Experts of a small language model.
Size: 14 layers, width 128, 21.5M parameters.
Experts: 32 SwiGLU neurons an expert, 2 picks a token, a sigmoid router, a shared expert of 64 neurons.
Below are experts of layer 3 (counted from 0) of a mixture-of-experts language model. Rows are named router (the router's row for the expert), gate (a neuron's input weights, with its number), up (a neuron's input weights, with its number), down (a neuron's output weights, with its number) and show model dimensions 0-127. Each number is 200 + 40 x the weight over its row's rms, rounded and kept within 0 to 999.
After each expert's rows: a language model's description of what the expert responds to. This comes from a sample of Wikipedia text that the model never trained on.

# expert 42
router,214,208,223,259,268,177,195,162,239,244,219,150,220,231,207,204,236,175,212,251,180,147,178,231,178,210,157,274,150,197,253,268,234,207,199,168,181,108,199,238,230,250,143,142,167,150,188,202,223,223,196,235,180,200,183,221,199,184,216,142,186,189,200,286,223,149,225,166,172,203,207,111,143,223,216,185,180,232,134,149,163,177,231,159,184,215,183,193,151,168,234,184,155,144,208,164,187,247,183,277,170,131,221,147,245,205,183,232,339,219,207,198,198,186,176,185,92,305,227,215,168,186,220,238,179,136,211,156
gate3,169,225,175,154,149,147,140,144,177,251,232,208,218,226,135,177,161,241,257,238,201,194,193,210,111,258,163,216,201,196,214,230,191,217,276,156,243,236,217,254,130,203,120,281,180,178,176,140,216,208,133,206,198,247,234,169,208,155,138,146,116,144,152,99,226,217,204,177,222,215,188,176,188,163,191,191,206,173,166,164,222,177,196,198,167,256,249,172,163,220,143,186,211,207,191,224,221,279,103,249,238,198,185,167,137,196,195,167,249,209,142,261,218,191,155,238,259,175,206,269,250,172,214,242,244,198,212,194
up3,199,239,112,189,165,190,236,246,258,165,206,220,295,211,195,231,170,202,202,236,218,176,121,214,146,200,131,258,182,238,232,257,213,199,218,229,159,216,207,154,270,199,182,175,228,226,155,199,209,231,227,193,181,231,136,259,157,270,243,203,181,211,196,176,236,187,171,193,247,228,209,155,150,108,277,273,205,148,210,199,277,207,250,183,212,168,210,190,226,179,194,248,159,290,146,224,196,201,235,196,194,227,105,186,120,189,161,159,222,148,155,193,156,189,208,174,272,196,281,215,182,140,227,192,234,244,130,177
down3,211,235,190,212,96,147,207,215,166,205,187,200,191,128,236,230,155,243,281,132,219,165,161,184,177,194,172,195,175,291,148,229,212,179,174,217,229,184,223,219,212,248,164,162,243,250,143,164,219,208,141,258,233,264,188,184,118,249,201,269,185,207,263,278,170,241,198,198,206,230,168,179,185,159,172,160,188,191,191,228,190,210,219,168,226,228,231,241,184,146,199,252,230,250,205,151,175,222,174,209,132,193,80,203,157,186,243,223,222,247,200,136,252,222,279,146,140,245,232,148,230,186,155,239,271,210,154,182
Description: Spaces and Latin stems

# expert 18
router,122,183,246,249,207,154,171,210,207,206,216,143,204,249,165,236,245,258,236,233,201,219,194,209,188,167,153,293,170,70,177,202,252,201,166,110,171,167,203,224,205,280,169,185,176,223,232,187,167,253,113,182,127,201,225,205,214,174,153,220,194,179,234,284,219,219,161,213,181,192,180,201,153,233,286,181,231,202,194,162,209,171,167,169,149,291,208,162,164,225,231,196,185,175,230,168,246,229,159,287,186,131,151,102,223,179,171,238,240,218,205,226,186,161,200,197,204,217,237,234,228,217,252,249,228,142,168,181
gate3,105,209,230,207,196,149,187,197,217,207,208,220,199,193,177,257,281,101,162,136,176,179,208,188,243,113,136,236,237,233,120,239,245,210,238,180,271,154,247,241,197,231,150,147,242,195,199,184,140,201,133,234,180,238,157,221,213,228,209,229,216,170,170,212,198,178,146,173,203,220,204,234,143,186,196,192,210,170,272,198,130,168,297,182,202,221,194,190,206,184,178,197,244,216,149,215,197,220,154,187,107,228,178,122,219,203,218,218,158,197,220,222,147,231,260,179,130,174,208,262,173,183,156,174,151,267,257,285
up3,193,208,243,232,159,233,224,174,150,195,156,174,209,111,180,174,259,186,156,202,212,172,224,215,230,155,188,214,166,258,166,215,206,193,233,237,150,208,235,243,186,186,113,223,156,227,205,177,178,208,157,174,169,232,127,209,236,134,246,182,217,145,216,209,194,178,269,284,216,221,50,158,201,172,210,194,183,147,203,156,202,231,277,235,212,157,272,258,157,249,213,243,127,168,239,212,205,147,174,178,139,230,204,206,178,202,172,122,197,208,204,160,205,146,142,241,200,194,259,226,308,240,197,186,182,248,156,231
down3,222,178,175,235,177,187,205,173,126,262,145,176,212,126,187,139,230,139,122,202,143,176,192,228,198,221,194,148,79,197,208,122,165,227,241,182,269,192,214,231,219,197,177,214,252,217,243,188,233,221,213,225,157,223,207,209,156,160,224,219,208,157,193,218,170,191,227,237,253,230,179,155,192,143,178,154,237,157,224,164,238,165,272,199,160,173,232,282,245,161,105,217,237,88,195,160,182,238,232,212,197,200,210,189,230,218,228,69,216,237,185,217,153,147,240,238,194,224,216,210,165,219,186,188,156,191,134,255
Description: Than, openers, name pieces

# expert 61
router,130,199,240,209,289,208,181,164,135,218,237,147,189,266,180,189,169,229,192,215,205,151,165,281,168,162,229,322,219,161,254,238,203,196,230,164,165,110,179,236,187,202,175,170,223,116,188,191,130,290,174,200,160,138,197,165,172,142,211,226,194,184,234,224,244,151,233,227,182,231,200,177,159,226,243,196,163,212,155,200,116,184,214,175,168,206,203,177,136,160,211,184,143,227,230,139,204,194,138,269,201,114,221,162,223,205,176,221,235,243,189,222,272,179,150,189,152,206,274,274,169,175,226,210,188,193,211,191
gate1,193,202,212,229,298,219,186,160,203,194,155,216,117,167,177,174,179,147,209,224,177,183,291,204,193,185,203,235,184,243,189,254,177,212,242,257,194,184,251,335,220,178,179,264,227,201,222,171,156,234,223,201,182,168,171,183,238,205,220,190,259,228,135,127,163,213,170,166,212,195,250,257,128,231,155,232,208,225,182,174,179,148,253,191,222,159,232,191,205,220,164,206,225,255,295,154,183,208,177,203,159,197,211,182,192,209,202,178,210,219,203,272,175,308,285,200,223,194,165,272,145,117,202,260,244,268,211,247
up1,191,203,216,225,204,170,162,164,217,230,189,233,188,166,172,176,210,200,194,159,190,166,244,223,235,200,297,222,258,231,246,189,189,260,226,266,90,159,214,207,159,139,232,220,170,212,208,235,187,219,266,274,144,137,181,277,152,194,212,182,200,222,179,178,217,232,149,193,227,187,258,182,238,263,187,212,220,186,130,169,202,205,169,217,240,169,236,85,236,189,239,210,208,255,237,144,250,211,127,164,146,172,207,186,170,191,230,218,192,239,213,259,125,279,252,186,215,179,126,224,254,208,129,294,230,199,249,210
down1,184,113,199,210,152,256,194,222,166,150,226,240,192,191,137,230,182,104,246,263,187,216,159,202,242,211,134,117,106,223,222,172,190,307,187,167,190,218,180,168,233,182,224,287,168,158,197,167,252,249,152,291,185,166,171,162,177,216,185,232,204,174,191,239,162,196,254,208,194,121,227,226,209,219,189,205,237,218,195,154,242,185,183,177,156,209,198,180,256,197,154,260,139,208,179,141,242,195,229,211,156,239,254,195,207,203,232,236,185,279,264,125,167,226,152,148,191,180,188,257,250,213,214,157,136,209,229,195
Description: Space before numbers

# expert 0
router,144,184,192,251,234,173,187,171,191,209,188,107,161,276,208,254,199,217,159,227,215,210,214,257,244,161,232,265,178,171,226,264,226,186,246,157,200,105,217,249,217,216,187,213,196,149,202,257,183,247,198,234,133,212,157,170,166,127,124,246,159,136,193,210,123,181,188,215,197,206,168,222,199,203,258,190,219,248,141,222,178,97,185,175,139,258,215,210,160,189,176,207,141,181,192,198,262,245,142,219,170,132,175,151,245,183,241,264,241,210,270,213,213,164,213,241,168,276,217,185,189,161,169,201,137,151,256,176
gate0,196,196,186,199,236,293,158,152,216,250,165,243,199,229,171,208,273,199,201,289,236,203,219,183,138,246,216,181,231,101,237,257,180,187,220,216,219,165,206,201,142,208,174,152,147,203,198,173,115,168,200,111,247,257,199,157,137,154,255,205,187,165,223,303,212,200,193,279,178,209,228,235,208,187,212,172,161,246,147,227,167,184,177,137,163,244,204,191,202,201,195,197,259,252,199,193,196,298,186,193,236,142,195,255,133,238,211,170,225,208,220,163,207,172,186,213,192,310,164,220,225,179,149,186,193,285,212,155
up0,202,187,188,210,249,257,195,175,237,123,183,150,168,246,164,220,241,190,166,266,209,227,209,181,155,224,211,195,201,166,155,174,219,215,222,226,224,201,252,166,118,293,234,180,153,233,213,237,92,253,274,151,179,196,214,164,142,213,194,200,275,195,166,249,263,215,213,251,188,185,206,214,245,207,168,243,222,229,143,248,202,216,212,134,141,172,201,159,291,201,182,274,222,269,158,230,199,215,113,178,241,209,193,260,218,238,200,220,239,263,212,180,254,182,193,210,207,275,162,210,213,243,136,297,216,247,222,199
down0,210,245,236,214,203,216,200,201,179,167,197,195,172,160,126,204,166,210,132,211,194,141,194,155,197,195,118,151,178,254,207,108,249,225,227,204,144,214,188,195,243,220,237,189,198,213,150,202,182,206,160,204,207,229,211,285,158,151,236,179,231,223,125,178,210,262,228,165,244,118,237,225,203,297,151,264,268,230,201,140,150,253,236,325,175,188,252,194,226,209,250,215,147,192,151,185,247,219,190,259,163,196,159,258,150,230,154,193,160,205,191,167,167,178,213,235,261,212,304,205,207,162,167,173,209,207,226,253
Description: Digits and -ic- pieces

# expert 38
router,169,223,205,239,216,206,199,219,192,168,191,131,152,223,247,226,194,213,256,218,201,191,212,263,264,169,171,231,198,132,206,214,188,170,180,103,189,135,230,208,245,231,226,187,212,205,174,231,163,264,166,190,132,167,269,166,196,187,127,193,168,255,216,284,191,188,104,286,196,195,230,192,109,268,221,233,226,276,173,175,201,205,164,153,155,213,193,137,179,169,223,235,179,199,258,178,175,235,143,262,197,167,248,208,201,196,215,266,286,238,243,204,243,178,147,190,163,280,254,227,255,145,245,214,163,200,187,161
gate1,149,184,234,231,256,169,192,169,162,195,205,122,191,183,217,164,202,189,179,307,231,179,178,210,163,195,112,276,203,184,164,266,110,204,207,248,175,211,229,222,178,150,188,166,191,155,221,207,235,250,188,215,114,199,192,209,138,184,205,220,235,234,203,150,196,243,238,185,128,190,263,232,130,179,250,237,233,178,100,126,165,129,186,222,184,137,226,271,206,227,137,195,225,257,86,119,191,192,222,164,190,159,226,190,215,220,226,195,175,170,207,205,205,208,185,245,165,165,239,237,204,170,177,181,146,222,239,252
up1,153,240,227,221,202,194,259,212,137,217,172,146,150,224,175,151,226,128,194,202,230,210,152,184,288,123,121,207,219,260,135,214,124,203,184,331,219,149,214,199,211,187,232,216,139,180,160,185,148,158,225,200,205,175,219,206,149,234,166,225,206,205,208,200,183,168,237,205,134,186,218,215,162,263,237,167,219,189,210,168,207,185,169,221,183,216,220,233,226,261,179,209,234,321,173,194,213,182,157,213,298,203,251,220,214,230,250,253,177,202,235,210,190,164,247,180,208,122,205,325,220,202,240,176,193,211,265,217
down1,262,297,151,177,191,174,227,240,218,254,138,234,213,230,145,210,205,272,215,237,212,257,239,148,199,172,204,154,226,118,141,166,126,184,186,275,169,95,240,196,223,216,173,237,192,184,193,196,121,214,228,178,220,178,177,196,104,179,186,223,209,220,236,252,200,154,209,280,202,194,164,175,196,280,180,147,194,248,181,184,170,164,201,227,266,188,261,144,182,229,190,251,247,209,143,159,203,198,238,224,261,212,244,193,192,204,194,248,175,176,226,209,218,156,150,212,201,169,130,248,234,223,283,188,169,218,225,282
Description: Sentence-ending periods

# expert 45
router,119,301,196,239,252,219,180,160,211,160,196,140,193,241,216,276,209,192,151,218,188,152,196,267,211,235,222,242,179,172,233,233,197,145,245,176,224,171,205,197,258,181,145,157,232,86,166,205,164,189,189,264,122,184,221,212,214,171,173,246,151,179,212,225,214,214,164,187,156,245,202,212,157,186,263,205,210,151,153,148,214,208,244,161,183,202,244,197,179,141,231,215,137,168,279,150,193,219,217,269,166,166,233,179,176,190,165,169,280,246,222,186,231,178,202,205,196,211,274,259,253,166,228,292,185,238,193,102
gate0,241,342,161,212,221,244,207,128,276,263,228,228,235,268,147,225,241,283,198,223,157,171,211,189,176,243,240,163,188,145,206,247,249,195,220,166,199,225,265,205,181,203,211,162,208,136,215,213,197,176,205,193,200,205,224,211,170,215,158,204,236,187,236,145,216,216,206,191,157,143,220,230,231,225,216,198,174,181,175,217,197,208,317,180,140,124,193,178,236,200,220,173,202,212,194,212,156,201,240,112,279,174,224,127,91,225,158,210,239,180,201,185,226,168,221,103,157,164,205,154,131,192,246,224,226,188,179,169
up0,151,258,153,216,243,219,237,149,291,235,223,156,120,211,237,242,201,186,155,158,156,194,210,269,224,241,196,160,219,210,146,130,166,169,216,218,203,230,140,120,207,173,248,193,228,169,166,162,186,162,187,269,229,258,121,193,197,174,232,224,175,125,218,226,187,149,129,165,249,170,169,224,130,186,250,199,175,209,214,159,243,260,233,212,174,182,214,232,264,187,147,250,181,170,245,212,175,156,216,145,211,250,302,196,173,229,238,184,203,192,264,155,203,186,228,156,165,195,252,215,192,170,190,268,235,212,206,100
down0,213,184,136,288,182,209,217,197,207,201,248,230,240,172,237,306,201,249,275,222,179,206,238,165,235,82,214,179,158,248,216,134,238,302,185,236,169,112,201,222,179,137,249,233,210,233,204,163,214,234,119,162,173,215,239,216,183,198,218,197,268,144,223,208,228,152,261,223,245,130,172,187,142,193,218,192,152,238,187,200,181,154,174,197,188,195,179,251,233,238,219,204,196,276,183,186,208,261,188,186,203,170,153,194,215,236,211,246,137,175,208,274,221,232,211,194,152,258,186,201,213,237,156,95,203,165,199,226
Description: Final year digits

# expert 60
router,164,270,244,224,249,193,182,163,175,114,297,160,181,224,186,196,153,248,185,219,197,181,238,209,176,220,250,216,220,173,256,271,210,186,165,124,164,139,276,233,195,189,174,203,234,153,226,218,175,196,215,247,105,177,132,144,121,147,163,166,188,209,189,273,230,202,141,210,179,172,255,198,184,169,226,256,187,166,149,180,170,151,276,225,183,197,202,178,164,204,229,180,92,156,289,162,210,243,197,201,161,142,244,163,162,203,148,205,234,241,202,249,202,250,136,234,156,204,153,229,193,232,222,210,222,168,211,191
gate1,232,245,158,238,195,252,199,171,264,194,202,181,169,238,107,238,299,184,133,259,195,212,158,212,198,211,240,193,191,176,215,236,202,168,184,244,216,198,156,260,166,186,120,154,192,176,207,196,224,141,245,189,163,219,187,259,156,223,166,203,151,190,277,301,238,210,170,170,192,180,281,182,228,190,198,222,171,209,181,237,193,193,112,210,215,248,168,183,210,170,176,192,126,128,238,207,221,282,240,189,228,219,203,215,172,228,104,192,227,281,289,193,180,133,228,172,215,196,172,111,167,212,210,221,229,224,271,183
up1,208,233,224,169,199,220,253,300,179,236,249,222,241,252,270,160,160,165,200,234,244,246,156,184,269,172,223,204,241,163,249,214,238,188,153,224,224,250,247,164,185,211,170,188,215,61,205,212,203,163,184,173,194,190,168,195,158,229,166,151,184,197,235,163,166,206,284,262,191,184,226,238,176,250,156,188,60,176,215,194,153,199,182,128,241,218,201,198,243,235,206,146,181,212,239,160,268,251,274,174,196,186,252,212,173,239,174,211,188,183,229,158,188,202,268,227,175,193,211,139,114,198,212,225,254,179,189,145
down1,239,181,127,297,226,204,174,253,291,223,187,211,200,208,82,248,235,189,191,189,220,145,182,171,210,227,191,138,227,200,215,191,184,224,273,183,208,171,172,135,249,162,146,190,214,257,229,216,177,147,229,235,215,254,158,210,164,189,208,202,203,196,151,237,215,177,181,292,256,215,200,178,143,228,202,169,183,234,246,263,221,273,230,182,237,177,175,224,224,240,155,112,218,182,189,194,199,201,140,231,318,190,235,196,202,193,203,249,235,175,211,275,190,179,261,220,170,140,232,204,208,295,232,134,204,193,258,176
Description: Foreign name pieces

# expert 53
router,158,242,207,231,239,189,183,145,198,214,208,169,204,235,191,204,218,197,189,266,192,195,204,279,216,179,279,247,129,155,191,232,128,140,221,146,174,168,244,192,214,148,172,154,147,168,214,238,144,224,146,238,191,260,176,175,223,159,126,154,177,91,194,227,215,180,177,276,164,218,189,177,189,275,153,224,208,172,156,174,131,165,218,169,201,279,266,181,157,219,181,201,138,211,227,179,289,213,183,211,190,93,220,169,168,144,181,217,283,194,220,221,227,174,184,176,213,223,179,190,214,172,230,231,224,87,214,204
gate17,180,189,284,276,166,134,182,203,177,166,214,190,215,187,244,208,179,219,234,197,205,188,269,171,226,173,115,257,163,128,262,225,241,204,184,174,198,141,165,265,289,225,126,173,230,194,144,197,241,255,172,193,120,174,254,212,112,182,217,226,194,246,200,201,262,242,172,230,179,174,254,156,215,225,180,119,186,200,172,239,204,238,191,202,196,205,285,195,244,237,188,251,158,195,264,160,284,220,246,265,171,152,200,183,244,236,210,226,223,157,191,187,184,232,125,177,172,188,237,274,217,206,246,164,247,224,161,214
up17,199,218,144,217,174,113,188,224,197,221,216,159,162,213,202,206,200,290,144,170,216,215,212,237,242,212,193,248,213,234,188,201,185,218,173,190,127,184,165,259,100,215,241,209,212,261,162,226,150,305,195,201,132,199,219,149,173,151,164,195,200,196,266,188,190,165,182,236,176,204,170,143,194,242,248,277,207,139,143,237,206,232,214,218,242,149,245,189,249,314,174,178,184,141,228,222,196,230,184,247,201,228,164,168,182,175,180,222,190,165,274,242,260,175,191,158,209,269,236,107,163,240,230,186,126,168,137,179
down17,204,204,164,251,133,118,188,157,216,133,257,199,207,208,238,241,226,290,264,202,166,271,256,206,198,127,182,209,201,233,157,241,149,241,198,160,131,201,175,214,202,229,171,276,209,218,141,198,180,230,181,177,198,222,194,257,204,185,223,255,224,197,227,253,265,215,152,178,266,160,230,184,118,226,218,199,239,168,158,262,161,201,151,212,171,207,200,247,103,230,172,211,238,159,171,253,196,203,149,194,231,294,209,274,199,210,209,159,206,184,262,170,277,141,160,130,210,157,207,160,230,158,182,151,206,186,173,163
Description: Determiners and pronouns

# expert 3
router,153,268,244,255,179,155,165,203,189,186,267,94,205,268,252,240,163,246,156,262,170,207,229,209,243,178,200,261,205,134,177,168,166,238,248,151,175,188,221,201,201,215,166,199,212,151,218,278,187,215,214,160,153,197,191,220,215,121,148,170,215,155,243,255,258,178,219,265,190,189,184,197,190,220,208,167,169,182,210,181,179,142,208,181,169,260,277,114,110,132,263,193,164,207,252,165,257,209,159,216,138,187,178,173,216,178,221,267,220,207,206,205,180,123,201,150,139,254,195,257,177,176,222,214,156,202,258,162
gate5,239,159,177,189,214,110,207,201,277,189,123,204,187,172,203,162,130,186,173,163,122,193,218,230,195,198,126,245,225,168,181,208,148,173,215,188,239,169,187,192,242,284,245,228,248,157,197,231,209,197,136,258,142,197,198,256,205,296,217,213,176,199,246,215,199,216,196,204,218,196,250,223,223,216,227,215,230,177,232,306,165,235,247,187,228,190,172,177,281,225,203,168,201,256,212,159,112,169,180,251,127,203,196,117,178,244,165,191,239,228,244,258,215,240,112,192,231,212,162,140,218,167,143,112,213,209,176,224
up5,224,278,290,169,207,198,268,145,141,233,271,202,224,277,214,233,143,247,184,224,221,160,128,209,156,144,205,172,140,266,212,145,301,195,224,176,124,224,192,202,147,135,210,244,182,223,211,185,230,148,178,199,196,188,164,149,173,173,212,171,155,186,136,237,187,217,176,247,170,233,184,165,198,241,138,247,155,178,173,197,273,203,187,231,163,228,218,248,216,209,187,189,247,191,151,111,187,213,166,149,221,202,130,240,147,203,214,211,166,176,151,244,161,197,245,165,149,180,217,281,227,203,227,246,205,259,226,247
down5,244,192,250,141,206,212,230,182,249,245,198,221,234,214,264,275,182,186,255,226,288,137,177,190,151,231,186,243,175,211,242,249,233,199,213,304,241,134,254,293,165,171,191,125,223,195,181,224,217,171,226,154,275,206,161,221,137,240,181,212,136,155,167,241,177,162,171,196,243,163,224,198,144,139,159,233,212,221,127,196,201,231,239,227,158,208,225,251,201,130,171,222,295,205,194,151,196,168,197,247,168,237,212,162,192,207,123,154,265,199,191,153,281,148,193,156,251,192,201,221,202,182,158,201,218,189,216,206
Description: Prepositions after verbs

# expert 36
router,154,214,226,196,238,113,174,226,246,184,223,183,229,261,209,232,145,189,193,210,174,197,211,187,179,204,256,244,220,173,239,230,191,205,212,170,162,138,247,250,214,199,183,184,189,203,249,245,239,254,190,206,136,130,217,178,198,141,152,143,171,183,224,247,172,170,144,266,162,191,125,75,168,218,235,284,231,200,131,203,184,192,203,171,200,301,195,120,113,230,196,182,142,153,235,159,190,226,141,228,123,135,272,160,251,213,186,238,226,202,241,223,199,213,158,181,168,215,226,242,190,145,193,213,156,150,212,188
gate5,289,210,168,216,258,249,191,199,238,276,149,172,284,254,178,181,240,177,210,210,271,218,183,181,194,136,175,283,103,137,191,192,122,274,218,127,128,185,247,209,204,258,204,205,226,213,172,217,145,209,284,180,177,246,257,180,178,225,217,149,163,227,213,219,203,163,145,169,251,250,200,185,190,194,145,185,136,177,218,153,157,223,189,220,214,248,223,175,201,216,183,208,223,211,155,202,197,270,226,187,210,131,197,166,225,237,153,216,173,257,188,182,217,250,178,188,230,279,255,245,127,227,182,174,186,227,190,272
up5,205,178,212,203,135,212,239,178,239,229,203,189,216,142,186,223,201,183,152,219,177,204,261,171,256,212,180,214,167,170,178,228,226,239,202,189,194,221,206,167,172,167,201,157,233,206,232,200,248,204,153,247,203,213,237,142,235,180,170,167,213,236,224,214,216,196,291,157,151,209,226,186,209,247,194,224,170,226,186,192,191,132,192,129,122,159,230,273,222,70,194,184,194,157,184,175,207,199,253,169,229,127,256,243,182,179,179,249,249,129,252,168,255,75,295,180,163,271,165,116,207,250,172,202,218,162,202,110
down5,266,184,218,181,241,210,90,165,266,164,176,121,233,206,204,285,240,188,231,249,239,162,199,238,242,222,232,124,170,212,240,125,208,155,152,161,150,132,195,267,253,184,151,172,249,206,226,215,210,177,215,235,202,170,208,187,217,162,180,170,161,164,257,256,214,165,157,197,215,188,206,223,232,188,218,249,178,229,205,233,223,114,291,194,189,241,199,175,159,244,158,177,117,263,162,206,183,229,118,264,230,178,240,287,219,193,184,226,180,235,226,159,181,162,158,184,148,181,192,267,246,158,198,187,224,231,213,161
Description: Apostrophes and number punctuation

# expert 25
router,167,174,196,255,238,208,175,158,141,247,218,134,202,193,256,189,245,156,215,281,165,194,169,288,179,197,252,219,180,191,169,214,117,183,221,185,249,154,232,215,276,232,192,222,216,171,120,197,162,253,180,222,166,202,190,197,241,218,172,177,228,103,205,220,148,192,220,232,150,239,172,196,202,253,248,166,172,189,185,206,180,91,183,176,234,238,281,199,202,163,194,178,159,183,213,129,267,256,138,255,185,187,214,181,201,205,130,192,274,215,234,198,278,211,148,191,168,250,240,266,205,129,177,160,170,229,268,180
gate0,188,184,251,251,175,193,179,219,213,165,216,126,166,239,224,180,298,189,117,204,205,159,147,113,158,168,156,199,151,212,119,207,214,165,177,209,259,196,227,273,243,220,185,157,167,250,197,189,215,196,212,166,148,202,244,117,136,241,100,225,223,218,210,242,192,260,239,167,129,214,166,156,217,186,223,191,228,187,170,211,227,219,145,161,160,207,182,217,176,205,184,253,242,253,243,157,237,187,188,245,149,229,172,192,181,235,194,209,258,227,171,135,206,221,122,171,203,151,218,248,97,124,171,185,197,139,243,223
up0,210,223,179,221,207,257,208,253,208,209,182,210,147,242,109,270,245,207,189,195,180,274,262,211,139,148,249,150,185,275,205,203,158,239,224,199,229,231,238,227,283,182,231,217,207,227,156,151,199,162,154,149,180,202,185,224,290,208,139,195,205,196,224,244,257,227,220,192,196,223,212,134,157,170,243,185,127,182,200,178,153,189,127,219,214,151,223,165,190,225,177,106,208,202,187,200,209,217,171,231,259,197,237,185,259,257,136,188,203,252,190,168,280,248,225,163,205,244,215,203,89,222,160,227,176,270,117,228
down0,166,190,155,275,179,112,195,238,203,194,180,203,159,226,147,197,266,224,155,224,193,181,234,188,269,113,223,157,136,185,162,195,252,178,152,159,210,251,172,158,141,171,165,240,145,258,176,153,196,188,166,229,226,249,165,261,198,186,170,202,166,226,214,255,185,214,169,221,209,284,161,197,174,277,117,194,153,192,237,208,216,196,184,171,295,163,230,196,217,179,171,194,165,216,205,179,175,216,176,219,243,161,177,221,156,285,253,173,219,205,153,230,264,158,252,153,185,204,152,163,203,243,80,224,139,211,251,164
Description: Suffixes and inner digits

# expert 54
router,180,210,239,245,220,218,222,156,198,189,230,159,205,221,270,217,202,225,210,285,195,173,238,250,237,198,224,208,202,149,204,270,207,177,211,169,154,163,211,233,236,205,189,140,205,128,138,213,151,219,230,284,153,161,247,110,103,170,183,227,175,196,208,233,214,178,114,200,198,187,209,129,156,240,213,210,252,245,140,114,173,231,206,204,191,200,187,140,148,179,259,157,115,223,270,175,210,245,138,247,164,150,258,167,187,235,237,205,298,282,171,183,204,218,194,207,197,221,221,208,202,203,134,223,187,159,237,154
gate2,166,231,260,129,198,239,227,157,185,192,224,253,184,220,167,183,259,208,214,195,268,161,240,174,274,191,130,226,232,246,245,184,217,217,236,153,228,191,191,201,199,253,158,135,194,219,239,214,226,234,171,170,77,258,274,148,130,220,214,191,188,184,202,187,180,231,171,238,229,151,242,113,158,215,183,259,253,179,248,225,140,190,209,161,201,236,214,250,271,224,241,188,192,158,142,146,228,217,251,193,167,174,279,218,231,198,173,215,159,244,191,182,164,128,154,150,194,219,115,253,217,160,145,174,237,215,194,142
up2,207,193,171,192,222,192,230,208,194,250,170,182,148,230,163,181,234,212,207,229,178,239,217,202,146,158,227,193,174,176,257,128,184,263,195,208,217,131,218,211,156,216,235,236,115,186,95,235,159,233,187,292,262,242,137,174,162,250,231,133,219,181,173,182,188,215,223,140,208,162,205,251,207,175,221,237,190,203,234,227,257,152,204,204,199,233,185,129,211,245,192,224,158,211,227,203,166,184,174,141,225,220,192,143,131,206,195,195,218,268,114,191,288,257,210,198,231,235,151,283,173,153,196,265,263,93,218,138
down2,182,164,205,208,187,229,244,198,213,191,268,142,210,185,226,245,188,248,192,205,176,179,184,180,218,156,168,149,179,76,200,269,204,193,207,179,125,126,175,210,165,184,143,114,215,202,168,195,184,253,210,195,195,177,179,233,166,245,174,164,217,285,191,190,279,192,241,169,154,134,243,189,224,155,228,195,218,197,132,203,229,195,283,165,161,188,208,200,239,187,209,206,193,95,200,193,193,164,232,216,197,221,276,185,258,217,172,157,220,162,148,218,263,162,274,137,207,227,246,232,217,237,313,234,199,297,226,216
Description: Space before numbers

# expert 4
router,196,238,177,219,274,204,193,165,203,168,273,127,277,209,218,189,171,275,207,209,185,210,176,227,195,183,164,227,179,223,177,209,146,178,214,191,162,155,256,217,244,194,234,148,244,176,215,203,220,299,197,182,84,160,210,159,117,187,194,144,127,161,220,243,227,181,234,222,114,160,169,198,186,172,235,175,171,190,150,225,239,175,156,226,154,246,251,221,178,198,182,179,140,221,231,130,296,206,202,240,147,153,262,186,176,176,112,227,246,224,219,167,186,165,164,177,153,238,256,199,262,245,193,187,131,188,212,156
gate5,208,173,243,254,252,134,211,165,243,174,144,189,176,201,238,190,205,224,177,227,172,122,180,202,230,254,229,213,179,208,210,197,190,227,201,192,221,205,192,180,261,203,180,117,199,214,159,199,251,206,194,251,142,266,198,193,184,128,143,146,266,144,214,110,214,209,235,173,207,250,211,207,181,189,223,130,224,247,188,164,187,248,205,223,142,225,253,234,120,243,213,211,135,109,250,185,227,281,199,259,195,238,114,159,177,177,155,202,212,176,204,246,197,114,240,166,199,243,240,275,144,190,229,126,157,195,254,153
up5,229,144,166,233,186,265,236,194,280,217,259,231,131,163,208,235,137,196,145,183,178,152,190,163,165,233,178,140,189,211,259,182,148,230,306,247,228,222,188,205,247,213,268,196,225,209,167,174,234,252,168,213,218,242,243,162,152,233,263,173,215,196,157,168,188,239,234,185,201,132,136,201,159,216,222,200,179,252,248,186,223,259,163,235,243,208,172,230,172,199,183,244,168,197,214,149,227,199,204,238,203,173,144,209,173,218,91,148,203,180,241,213,102,164,214,208,239,183,236,225,261,158,62,176,198,178,205,232
down5,195,141,283,208,225,209,249,277,208,191,185,265,247,164,203,239,264,257,188,182,130,292,202,250,210,229,143,144,177,210,98,272,251,193,175,156,208,203,218,151,216,182,283,134,199,186,203,172,180,209,132,178,114,248,295,219,182,187,175,264,229,158,220,233,198,226,239,214,229,112,232,189,206,182,258,171,178,226,233,217,264,183,173,145,232,246,204,241,198,179,198,233,137,225,231,194,165,192,219,165,236,258,188,202,191,224,185,226,196,242,255,242,144,173,195,191,265,245,205,216,225,201,272,226,203,169,194,183
Description: Mid-word name syllables